config = dict(
    n_layer=8,
    d_expert=160,
    activation='swiglu',
    router_score='sigmoid',
    groups_per_token=2,
    init_std_router=0.0197,
    lr_router=0.000815,
    seq_len=512,
    steps=4983,
)
Below are experts of layer 5 (counted from 0) of a mixture-of-experts language model. Rows are named gate (a neuron's input weights, with its number), up (a neuron's input weights, with its number) and show model dimensions 0-127. Each number is 128 + 24 x the weight over its row's rms, rounded and kept within 0 to 255.
Before each expert's rows: a language model's description of what the expert responds to. This comes from a sample of Wikipedia text that the model never trained on.

# expert 42
What it handles: Equals signs opening article titles after blank lines, plus connectors before names like directed by, University of, Dr., Sir.
gate2 [ 96 148 132  96 136 149 100 118 133 125 119 137 160 139 142 127 184 139 135 168 125  97 125 140 143 151 107 111  91 109 148 132 131 138 112 113 102 130 156  75 104 155 118  67 136 124 115 141 145 150 159 110 165 110 118 136 121 160 148 115 110 115  98 119 123  58 109 169 140 123 114 125 153 143 143 117 116 145 163 147 146 168 164  91 123 140 136 147 156 125 125 101 142 133 137  96 185 147 138  93 121  68 174  83 110 135 121 130 132 167 145 102 119  94 132 121 107 126 138 123 160 104 134 133 120 115 122  71]
up2 [119 122 109 133  94 111 126 132 123 130 142 118 102 141  93  97  81 120 127 133 173 148 165 148 138 105 110 133 116 149 128 153 120 156  80 158 123 137  88 163 118 101 103 170 126 150 188 138 100 141  91 161 126 102 137 131 156 103 131 157 123 119 128 124  78 132 160  99 159 139  97 134  83 127 131 108 106 109  92 113 170 141 115 148 129 104 129 126 110 120 136 153 119 141 114 106 112 121 124 137 150 184  68 154 117 134  93 130 105  95 121 120 123 101 150 119 150 124 168 174 116 140 128 145 134  93 129 189]

# expert 61
What it handles: Prepositions after a noun or verb, such as in, to, of, for, during, between, and sentence-initial "In" before dates.
gate2 [120 125 137 138 132 132 115 108 123 125 158 142 127 144  79 122  93 142 140 132 146 179 121 148 137 102 105 122 126 137 121 150 156 137 134  98 120 153 101 143 103 123  86 135 105  91 146 120 137 148 135  89 103 121 171 147 123 121 106 116 102 238 158 140 150 171 140 137  96 125  96 113 129 134  95 112 129 139 123 166 105 150 116 151 155 104 112 129 157 120 132 139 112 135 186 174 123 118 178 140 154 167 158 141 140 155 135 136 125  98 147 138 119 173 137 123 117 153 139 123 122 158 106 149 162 118 171 112]
up2 [134 103 185 109 160 141 125 164 136 127 179  98 101 107  98 125 141 108 130 141 126 149 132 181 136 127  79 166 143 149 140 163 138  70 143 102 123 111 100 147  92 160 101  98 112 143 117 108 118 166 141  88 128  80 140 131 128 136 128  91 138 196 146 100 147 133 135 137 149 134 108 152 129 130 114 122 136 108 151 131 101 163 118  96 126 103 123 157 137  83 127 127 144 141 166 112 120 143 165 127 171 137 165 103 118 172 158 131 133 103 136 138 139 175 115 130 157 107 121 130 117 162 112 149 123 118 132 138]

# expert 38
What it handles: Pieces of city, town and region names, such as town, ampton, New York, City, Boston, plus some surname endings.
gate1 [112 141 115 160 168 108  97 129 118  97 146 138 137 105 109 163 169 104 137  93 115 103 163 138 141 142 135 129 150 122 130 148 128 105 118 111 127 146  98 120 143 142 102 114 141 125 123 153 119  99 182 122 141 107 141 112 168 130 110 140 160 110 109 105 137 141 108 141 110 109 112 136 170 145 165 155 199 136 181 112 144 189 105 173 145 125 135 182 141 150 129 134 120 131 106 115 179 179 114 128 107 117  68 158 129 121 153 131 161 117 162 107 130 147 139  98 157 145 117 125 135 102 134 132 133 125 156  87]
up1 [138 129  98 177  76 130 102 134 116 138 136 148 140 143 118 157 133 111  93 116 178  90 120 102 100 122 126 129 128 130 141 154 110 157  94 158 105  96 118 141 128  86  94 151 130 104 137 135 121 113 127 134 149 115 107  93 155 111 112 142 113 156 148 147 107 126 142  97 137 126 124 137 136 122 137 183  86 142 184 130 133 121 111 176  92 132 137 144 121 146 107 161 152  73 100 162 130 177 102 162 147 150 118 144 122 148 140 108 149  89 127  88 133 133 128 126 166 122 134 168 150 149 130 126 126  59  96 122]

# expert 4
What it handles: Word pieces inside South Asian, Arabic and other non-European personal and place names, such as Harih-ar-an, Kam-al-ika, Mad-hu.
gate1 [159 126 156 169 100 158 115 141 124  95 155 136 130 130 103 140 146 117 116 142 138 125 107 126 124 109 118 134 116  71  99 111 156 126 115 123 120 103 121 162 112 110 159  51 152 101 118 148 100  82 129 103 130 143 149  93 117 178  92  97 111  92 107 119 109  75  96 129 109 162 134 106 100 102  94 152 120 115 152 149 100 133 118 110 138 105 105 149 110 120 150 137 115 143 123  79 116 135 158 153 119 151  81 123 124 116 102 140 131 141 129 135  94 137 123 137 102 107  95 136 127 110  59  94 142 100  99 115]
up1 [123 132 148 200 105 133 124 122 112 122 130 121 155 135 127 164 186 136  84 116 121 121  54 132  99 127  92 114  96  97 107 115 154 121  84 113  88 127 109 145 102 135 156  95 138 120 109 150 163 100 123 106 138  95 117 118  99 150  90  85 148 113 122 139 136 111 130 158 121 133 146 108 119 120 105 120 154  96 139 112  62 152  95 120 123  81 124 170 147 127 141 123 113 114 131 105  80 136 132 153 146 146 108 120 136 134 102 136 155 126 108 144 128 113 108 131  78 113 161 122 151 109 125 160 166 117 121 122]

# expert 43
What it handles: Adjectives and suffixes in organization or field names, such as Econom|ic, Technological, National, Art, political, Catholic, Research.
gate2 [125 129 114 147 122 115 186 155 103  62 158 108 102 151 124  92 138 118 142 156 114 141 109 138 121 124  91 122 162 113 144 151 100  97 102 155 123 133 156 108 128 119  59 111 121 141 118 165 112 162 123 133 147  99 156 125 161 130  77 142 113 148 151 130  78  95 145 163  95 100 122 141  97 117 132 162 165 145 136 137 129 157 134 137 106 150 112 123 137 142 155 150  83 159 120 116 184 140  99  90 147 107 129 118 182 150 127 110 145 112 141 106 137 141 154 122 128 106 125 122 115 122 170 132 162 127 113 124]
up2 [101  92 105 110 123 160 160 132 133 103 102 140  87 106  91  97  85 162 105 126 110 134 104 160 130 129  87 144 152 141 159  96 119 119 139  90 146 106 171 121 103 158 129  94 152 143 147 118 122 162 135 121 138 114 131 130 124 143 145 134 104 140 139 145  88 117 137 126 124 144 151 100 105  89 116 170 158 120 134 146 153 157  76 123 122 118 145 136 113 189 133 142 156 160 110 122 153 154 137 107 127 139 152 119 146 158 156  88 127 111 104 113 127 142 125 111  98 122 180  74  79 153 140 110 114 160  93  98]

# expert 60
What it handles: Opening pieces of words beginning ab, dec, cor, ar, ro, sy, inf, e.g. ab|olished, dec|ade, dec|ide, ab|ilities.
gate0 [106 157 102 109 145 130 106  90 138 141 142 120 123  85  90 129 148 151 125 166 150 130 110 110 151 136 101 156 123  97 107 104 133 141 112 150 135 180 150 101 126 116 131  88 115 103 148 186 123 123  84 120 110 124 200 116 110 143  66 126 106 168 128 103 113 114 142 126 101  99  84 133  91 137 128 130 121 108 168 123 145 101 164 108 148 158 150 137 121 131  99 107 115 148 124 151 144 155 160 142  58 120 119 129 141 131 147 136 118 153 151 176 124 120 142  93 131 113 135 119 116 128  71 119 132 135 133 127]
up0 [124 117 154 157 112 136 104 163  87 101 118 135 105  99 148 133  92 152 135 126 123 125 104 113 107 124 146 135 141 181 112 130 132 146  85 132 124 151 154 146 144 112 134  97  95 124 130 162  75 106  94 112 125 127 125 143 159 134 142  71 164  96 146 132 117 167 138 125 135 153 139 172 123  47 126 136 139 143 179 132 163 140 144 124  96 131  98 122 106 152 108 117 109 148 117 122 149 103 136 147 134 119 128 109 120 149 124 128 122 124 141 139 131  81 129 122 121 113 198 144  95 131 134 114 135 209 111 105]

# expert 17
What it handles: Word pieces like ol, em, el, um after a first letter, inside names and words: Hol-ly, Tolkien, sidelined, item, often in species lists.
gate1 [124 122  91  94 110 127 169  85 125  90 186 137  80 120 131 122 162  92 109 117 142 140 115 105 120 113 125 136  81  70 122  92 130 132 128 136 157 120 107 171 155 124  96 110  82 141 141 122 146 132 122 131 119 120 141  96 116 151 103  95 119 130 169 109 135 111 112 109 119  97 115 165 152 160 130 106 128 112 154 122 112 117 159 132 125 130  88 155 111 146 129  88  88 139 126 144  86 105 131 136  92 124 130  94 112 108 165 100  81 116 111 112  97 142 127 116 123 100 140 106  93 113 168  91 134 117 149  83]
up1 [170 130 113  75 112 122 146 108 121 106 144 101  86 115 155 141  87  99 123 137 124 142 152 115 124 119  93 114  99 110 128  96 106 162  59 152 128 130 118  81 142 129  95 139  93 139 117 110 116  91 111 152 121 117 135  73 118 133 113 113 108 121 138 163 130 106 162 133 153  86 105 145 161 120 121 117 110 120 141 135 162 135 149 145 141 116 116 141 154 162 157  81 105 152 125 135 136 144 161 157  93 130 101 148  90 133 150 125 145 140 113 139 151 108 133 157 131 116 159 116  88  72  95 104 177 128 157 108]

# expert 62
What it handles: Short pieces like ut, it, at, ot, é inside words, especially foreign names and text near non-Latin UTF-8 bytes.
gate1 [128 129 108 145 108 109 133 163 118  90 139  85 169 130 154  96 140 163 162 130 146 137 120 161 127 123 113 117 133 127 145 116 100  94 167 106 149 123 147 166 117  94 128 127  64 120  91 148 130 125 159 136 136 129 118 118 174 124 191 145 119 147 108 158 120 114 104 131 122  78  65 101 122 175 114 135 123 111 163 122 119 106 129 126 142 107 110 140 136 139  63 145 119 154 113  93  95 143 122 162 110 136 161 145 163 143 111 121 126 165 151 140 134 131  80 131 105 159 141 144 114 157 112 119 107 153 133 156]
up1 [108 133 123 116 129 116  75 155  79  94  96 110 140 128 163  90 126 160 156 146 111 131 116 181  95 129 124  99 129 154 130 155 115 153 159 122 102 107 166 126 135 111 107 122 130 135 131 127 160 146 172 159 111 198 189 116 182 130 137 147  95 148 135 177 154 102 129 137 128  91  82 148 152 131  88 155 113 117 162 150 136 135 143 109 122 119 109 175 128 152 125 116 167 118  96 127 133 119 115 157 117 158 146 126 139 127 112 113 133  96 163 117 123 102 113 145 144 131 118 128 120 128 142  97 115 137 105 158]